python train.py --n_layer=11 --d_model=224 --n_experts=32 --experts_per_token=1 --d_expert=240 --d_shared_expert=512 --activation="squared_relu" --moe_layers=[0, 1, 2, 3, 4, 5, 6, 7, 8, 9, 10] --router_score="softmax" --normalize_top_k=false --routed_scale=1.0 --balance_loss=0.00307 --balance_bias=false --router_logit_norm=1.0 --router_bias=true --shared_expert_gate=true --init_std_router=0.0127 --lr_router=0.00218 --vocab_size=23401 --norm="rmsnorm" --norm_eps=1e-07 --tie_embeddings="early" --optimizer="adamw" --lr=0.00315 --beta1=0.9 --beta2=0.95 --grad_clip=1.0 --batch_tokens=131072 --seq_len=256 --train_tokens=488500000 --steps=3727 --dataset="wikipedia_en"
Below are experts of layer 8 (counted from 0) of a mixture-of-experts language model. Rows are named router (the router's row for the expert), up (a neuron's input weights, with its number) and show model dimensions 0-223. Each number is 128 + 32 x the weight over its row's rms, rounded and kept within 0 to 255. Numbers have three digits each.
Before each expert's rows: a language model's description of what the expert responds to. This comes from a sample of Wikipedia text that the model never trained on.

# expert 0
What it handles: Adjectives and nouns inside names of parties, leagues, assemblies and associations, such as National, Democratic, Football, plus "Total" rows in election tables.
router:118142084089147105094171075143178074077185133124187102169146143142118157139120108143119200153109193136045181122137129111127128118153120131158129175112106193154100163106083146123140135132115143146107061089172117123135130126091102127121083144148110109103077129065177153124126094126156111191066122178118133112149117181118125080113065135140082130171131155154121148153155150124160095132084141157115118147104082194098107108114148160135099120117148133123068132126146125112137151130153113137120164131117145155065180082194137173163159084096051129161168074120081147084075158057132129208100114072110118116170155140181146188122149135127103106121116110202155111147109178091174137153108
up0:108078090128157145150195130060156165194141136104082084105179169152120105144133113148150133124141131035151182113098148115128099061111100089073065154137107115079102149109168114146081139157112131184138124110074105108108118108147138138127114090125105108095102182203177120125120146115147131082075167093097113128142198220170162134169169132143118164133104104087131144162148105142081171149151123090164152176106131101116109106098074145119109112185128192154155125092095107116085149145138124151151125181122092105182146106105097110145111117127131165128132143086134129148142108116166054155192140100117103099171130114102137115082091077109124119125095153045099121073100066077129136078124

# expert 13
What it handles: LaTeX tokens in formulas such as }, subscripts and variables, plus word continuations like Qur(an), br(ine), Camb(ridge).
router:132143163154098146064184072056142109067114139153137129150093157171181144174146085155138108081118134117159106154128159129167138129120154109129096153136105129120102118099108133088148137038088127119159093142131084182134131113088142139090157190076183089172072152110089169137120107090172098153176088137197113151148130134111092153153123099059142152162093136170144161106108126128083156157115094169134139210143125179088071086094136087125086111145101210123115119116105112136114143090157075100121100173129142139199144157058068125127132161086152108102138090164125141116083112092122178097219092167153083166100120124148157108126087105112136126104094151116143140137134072138126118114177
up0:207094118166101104136127135146143158128135104100160129111078104152053171106125174130131069127089195166110109123198127128063123090145120081122119149120104085092179157091191140122154087132140124187159153100152116178097062084105162135118170097129099085114119087064101126107106063149121097114175117172162111127114102122163130153076145157157132179155131117142135120111157156111135128121154103136175130126124145084147151121164137104064171184092150094102154060153148129094163182112050135170139148169157174201106140136110130089153162144203164157127104151135173134111130133198162140129083102145162094141140108135128191127115146094114209142111096166135119177120124125138172086143084

# expert 2
What it handles: Pipe separators between cells in markdown tables of sports scores, charts and rosters, e.g. | Badgers | 3 | 7, plus slashes and semicolons.
router:136104102136154109136118154129100164169095104147082165150175126101157142173097111183118128110181113132136130123139178058093128110182148127147152088069129090152120140174121110226085091108120110099113159179120127170135123148168148140153131157128046132088167115130099083125132141170064076098125208121100164147076068106068198085094125121159115134098140094134146122100133102169126088144066052117118110162071139097131114163104093133093115154157161118072144159167129118166126099111110150105150117150173160112142136150155155151160111138157147121109107134088122117152110080099125142074115116113126141163171117210107063151154143082130099166202091119104083127168090132196175179161120
up0:107122152125141138071147077112120071071145109179122109104154230142139132129111100121105086128137101158128173127109102121157173048116115089136137149090104131086101145141119140144118130131177131124123076120088100099089077098085128104167135118141159049215109183113107152104139114074137115138131152155152142130125104105116133214119152104099160158192072073112083120176093150113139138105094092163133109131126106183135100084118145117115127154106112139138135103081119159160158173124221133090141119089146143130135116180033059125110113135167182088135128130173128113139132079123201183161143111103124092116113137164131138069163104102101176149150145109126147050130113127080157124130196

# expert 22
What it handles: Uppercase letter pieces inside acronyms and codes like TKM, EIC, SSHWS, InChI, plus some ends of capitalized names.
router:112124094146146166155110086152175099113120134137140107114074156154235181168181100085130145074094078142107172174107125172195105115105112151112133073110105101110138114087140116134153136157135140136149106113156138136127110197112104145099110102133061174129157161096101134104147155088157061067125171167144124097148132109062145166115061120156092126163166128078118175114100115140200081155092154116191092138131159113129124110162146127135128151176128108149089165117158142074125101134136172092090092144103068196131140095151162134122125093198083111125179141128153171070104121130150151108086121148144076139126176113155074185098107112190154094209120129106080147153147108127111160161153
up0:137108169131123144126105150149153134071087064124172114098136152135145115137128183142100166136143117158133158084116144094148105123166158179149119088052106102064135096032095096141173135109177114108109205115087167072084124146111138150175051115056097132059110163087093116198149140124138151107121114152167120176107108153122184157121161126147093160180140152092123163169123115168166109040089139114133102126118171095125126127114151141066136167181153184126089154136084173092110135201162164158092114124153110132151095164109160149124074090147148122127157163143160181127134111148116064161136108121123150148130178156195118150160098102176115134139154117106122107133171111114188104111149

# expert 3
What it handles: Place-name words and the commas closing them in "City, Region" locations, such as Prescott, Wisconsin; plus "in" and "of" before places.
router:136132106124205095146106119142093123125100082117153109174132128127057172183104113112134139116138138166109093115147129067159126112121153089145173136117109167086104132137104154111120118130167085121132128181172104177105116145142135106101179088155126125122133154131107107119138156110119130123175180132149146141082103116138103058145140129180182219075116111167150132082089115188160111136200135139094166106097169164129059147178072123099146184125134084145096146108092136059104187141164044184105181110088140139122076132107091150149165128118143180160065129128110164121145117150124141127119164167176159109102075098059128122135128160117177112136077063175158088203080113138088144145152
up0:123111129159137173161105120145111142090135141088050133074141124101130148134091096130123135167115113168073100070082169136171190088098133103184139099141102134110137130054105134135168188084056151111099101106139107164121064098047144144154095102122132136198192176099112092149143096041135152147134154139141163207131103169090133129097116162110151157147100131051119093084065133153137128133128154158108106145121133177159177188143110116116154094159136112095112168157160078157144150191112130143111133092155092122159123130081109106102115139183136102144074146118067128120118138210175163095159160123106101143067132126101126127109139171176125185147127141161107180118112138106135088101096

# expert 7
What it handles: Word-internal pieces of non-English personal and place names, often with diacritics, like ñ, ș, š, Giac(ch)ino, Alcán(t)ara.
router:103144049202131175131099149130193158114131105062158147113185219163113155074136180122087126105177151111096183094093114130142093115105113107117089154161136059125149154135085128120110121175191113089150113132129117080146164109086088143174090104092090155117124173115145159131140125087106116075098123119169178148080091117056132097169093179132157133127167098170096114149147098097108169145122115138126089135096169118128117149141098168122170190100126109157134118120134118107142147150087109153203125097140119129127132139116121131127146062170161169121148198135140198170138132143183075091110140085076097102175115094178167125102143116101121111143073117082067157151101072092142086130130
up0:123081060069092137172119129126165111103122122136138145087123148102073164123095161087121104108060143145105194141076076148081122099115102172138090149157122108190110106119140149118073105139131118127145120153119146137143140129167094177109155160109128094175159120130106144116142126145189122173116141211127138190142128152138172115115079182103185187066161089153031210150086175136142144122173159136165108118120146131130103168151125117127089115056140121124106134105174133138098083036130137156216131087085133104108175115095151191106117133121115136119095180115091131130171145176094136115153087141102146091174116106127114175144160147135119110142107123150097130079154204093166103141096

# expert 10
What it handles: Colons after field labels in infobox-style lists (Size:, Beds:, Type:), list-item dashes, and commas before clauses or appositives.
router:136143141122114096110102115081146161102069085129116175130150127107096143104152047120128069229105166072134111119137172123108126131111134105074119087165181129060109084040128151134130120126166088130122117153182116160118098142107108155184132138140131164100088070087090134125158148181122144115120125131109172095155106146133113150156094087101099182161114130061106179152135093131169087083153082120127101127089092133085141091132086150144118123142125081120130131110063115158110109100193192159113114133142131123102138144121148099128123138099094140124120152118149085176161094178155131061155157146120122076141067203110124136176143116210140137089170163166183118141117144096079200094069
up0:094065117112161163111152109124098122102125109110110109116097145146151109150118109144123117120167093090164112093150137191146116139075125103144101152055141089112090154165166124132136127143162121082114176127134095144142163118088173059097123099168137129103117123054102122093072095107167146181142145150142158035115189153101188128138112096140048132155126159139136133119172090161119122111131105083065149095152123122132089160119143125125105178153146160119138119063113193178147124138139124121160127168124133137118148101140138126066086132156103173109121160109121181131073139146062161125154119138173118123213048118053128118193188149082170120152162119181046171140126148070188114151123

# expert 21
What it handles: Blank cells and small numbers in wiki tables, especially election results and sports statistics, such as empty cells, 1, DF, MF.
router:107135154147088140124157094097071078131173162130109105106118096201093118105171127150120157161171100119084107126112085132104168135117124109110148141143130223097074113172097182166115138159138128171081175082115126134160160116071095108115097175102173070153152128157063092123112106170166176140130132137097163156136150135108105151147123144084145128121067183164127092093129120122055090042160159151096132095117138117141125118103149092132147113158120128153107095110108173091142114186085099109105076174120137180193111136163121140132147155172101113181097115176105104121149122077146119096168050175193123123106130099147155093120104162084139150106082131135194110098120094167111056111190
up0:115101128108121145132093170096127166116141137124126152149137151128123120088155175129083098101134129106122177155165229182108138179110093118158029100108169074070141128114107128163016113146138150108120142098108186150103107132125081163178093094096132104104109144107128117098169101142132093144102134161130159150080087214096073173097116110139133095096160105150093147107156137155141145153099129147112087094069177135106191082128124125114121138128162058141174133131128148126131089153122200107166135126135181098118199132101111164114090119175163100144142126177188182144117106137093086116127135135133108123089138211179147134177155138184123162141189146105082125115147118120113070099094

# expert 18
What it handles: Surnames and their final pieces after a first name, such as Johnson, Smith, Jr., -son, -ović, -ić, often before "was" or "|".
router:176119145128137124131098131170142086130160178118101095129153108080135163109101141070111065091105100159129138156145149141126087145137083084135101058067152120132153168077125149098086084107142138126134103125153144101192150153134086164076150145141153073094100138134159147140086126109105055090143123186118120098107126094156130106200079139158143095148162115164136176111109111113092170212123114084145093135142219109137132147131161141112112115089109144094198169144187109148143098106124088109136138080091071124127179124119143213106142118149198121129102143146157173084085092165160153145083114092102045113166109132146112156157146127090148147190113112137110140051110069095132185122106
up0:143086103103120136172240087100168117152165165136113174155125162214156119157136102166085158167163132126128084139091164112186148103067122138129112098157044126091139108142121108100146171089146158092122081112095153153102072132088166127152118098119170117121141144154108109109147138100086149123115163139125108160125136127155177173066087071123121151134065096135092071108173137126092166132131110183101137142110061126053107086124092101124192136151113130147097138104144108185118143101155136097144137166141144079163118146126146150111129175120094164159179115068125164133152141113084118111181161175131124135162214114089157087088120164132164073111158120129079164117096089077178090161128

# expert 15
What it handles: Words in album, song and instrument contexts, such as bass, guitar, album, song; also species-name pieces and separators in taxonomy lists.
router:164129146105140083137068116158150124111133138116145121121059101099125102137107171146087074126095162069149143098095149175132151131097113055121108147126092148161100131199038138124114137124164138134114093149098212179174128142151115149142111095161135123146174103088171136144185165157096093166123112164186140126135102122171146167168117157075128129115131058109152083130155140067183215103095147119119164158128106141087121148207139083192153129084126125130206124149156127129141080137115166167164160100119106124092163126136172151091154131156133123097099117158086149147083143080143123191172144154180166130099149157113068128134136124122124178113118174097140074120159133131108105162038
up0:154124148133133134146152078160105115059116115103136107134127160147128152080088062109110158101106124146091110066089169093131154118151118154080106112037132156094144039097172106112136107135163162135103132153126153122150129141137149070160188134091113081113155113153117136126124112138144094136165140121111160111112135115124098131121115200205157159119104103162143162106129155107205124167095127160177158067176127110132150118142136117142165160132146145178171127128125146103133142076093115105123136098211109116181122097141141108127089131182226122142127088142114161172182127099099089155073098123115119091082079073074140164127133145075149125114094108216170135110095082102155192053168

# expert 19
What it handles: Pipe separators between cells in sports score and statistics tables, plus some sentence-final periods and verbs like asks, tells.
router:064152092157104106059169126136159143129131102070120173091170067173106100112175095120176119177093083127129081139123049157111137192168106085117147131140150163093110081115116195098177114165098160188130128058176185141090122136135142157057142118165148134101136137173114111107118139157148201162098129123171162115224171137175110133168135150154177123095116134212093160103157118117090128119141128125094069151134162165111122159142138171171143090090119137130137198093143160099128098134123106162161139145128175157132090141133115132107132106111146139104080117145146111147158145150125080161142109085152142100147166129160155164121069174097102119142095169116148171103179142169058114116094
up0:106127130187177160122113150122129120127085133091127146092148136099174124163162125086122092162089103131101099163115127128130131160094163143084144091156085134114101150149102142127127078101118111101138077176135154161123154143134062134133161189114133164135145110147117132133171107135095123138136146083156065105145119144092078135134129065138138193158147181138088143103111160077090143170116112161124069030202148117128129117141099092204182112098166197144124134097112056198148130192130121182182149132109142133071093110131142183171116106108167077139151164176120107119081115144138085117085095127141133109066190149103138168118148150073182106161186072155112093071100173150126116095147

# expert 14
What it handles: Number tokens in infoboxes and tables, such as postal codes, coordinates, scores, money amounts, times and UTC offsets.
router:084158135193128190105150139125166108141099172172125095093099127088102104107127162139186148117122164150113144132118134110136108070105129112131112176081151120107134134167119105125093163059118130153088127124183175091169157084143120098163119167145129117163086162098204109126098151124163121176095147149122150095074149142176143049152111110151113110072157129056116111140164139200145181107121131034093146091175110095132130128123178111095066140092135122078118111126132149116150130174077079051108131104177098093088124113105148094199114167158116142143076156165173157091115141137091151117080114170116102149060064082095093153159108098166136109128133125121091140136110143183160118111187
up0:125153091073162055120140167159134140097169144108149150135097156098127138143098214170145159124137140114114107089151075161137104123121102196114069138108099101089198114129114097120189078185115160126129172136163161166106159186157162127138140115141145158169152139110084136156145123080075152153114129112109164064074112122125086137163177135150101119142086107161183118113136114188156159093163125122136119116051102133098118141101133061144106110127122072147155211148137128149121132159186131142163099139139144130109148096126095183128132126129141129055130182159099149164115121130106124182094188147132062158108096136048189088139152113149207076104177079135157173119116114118152110169167

# expert 27
What it handles: Prepositions linking a noun or verb to what follows, such as of, from, by, into, during, notably "critic of The Times".
router:185078129090150105174082095138109151132123131144155110145082080178142131165143111196142178166090094110177161109123120157126131114151132175064101114135125085134141153121196062117142186153144143130166121109121165185158165086126118135178194129082122233078123126097088071116145044116086099151158103112116136147152114115137116139086165183200111129142099100113144129127132125099142120131154154107175179063128130098149160100079182134097133091197139140147127140138065110124155147123149215136170174131170150119153097175065132099113123118129159126100170091087110116160158053134154129191154156108106121130133139199142167139114119125134178120128166111131136137136111117096094160167135
up0:143137110172120159145119144160095083122125167180065164107100197105134126146127174136124148123096066091107131100152166191108080079119096098103124122132090115073148135082131124147188157159154191122157099151123151135188048156135145165120130144135131154131137146110144133123119140100123180097133128159104148079135064162085077093149091184155117132153124135124121064123158149115137154150119169157137140140107075163132127153107147128159109138121131106155145096123114172154092071173114139121109093066141131175146126140123136169090109089137094112074037126168062113188146138177138135190160192197094089073140137098106125100203064106146107155184148087079169102076092111129139142132080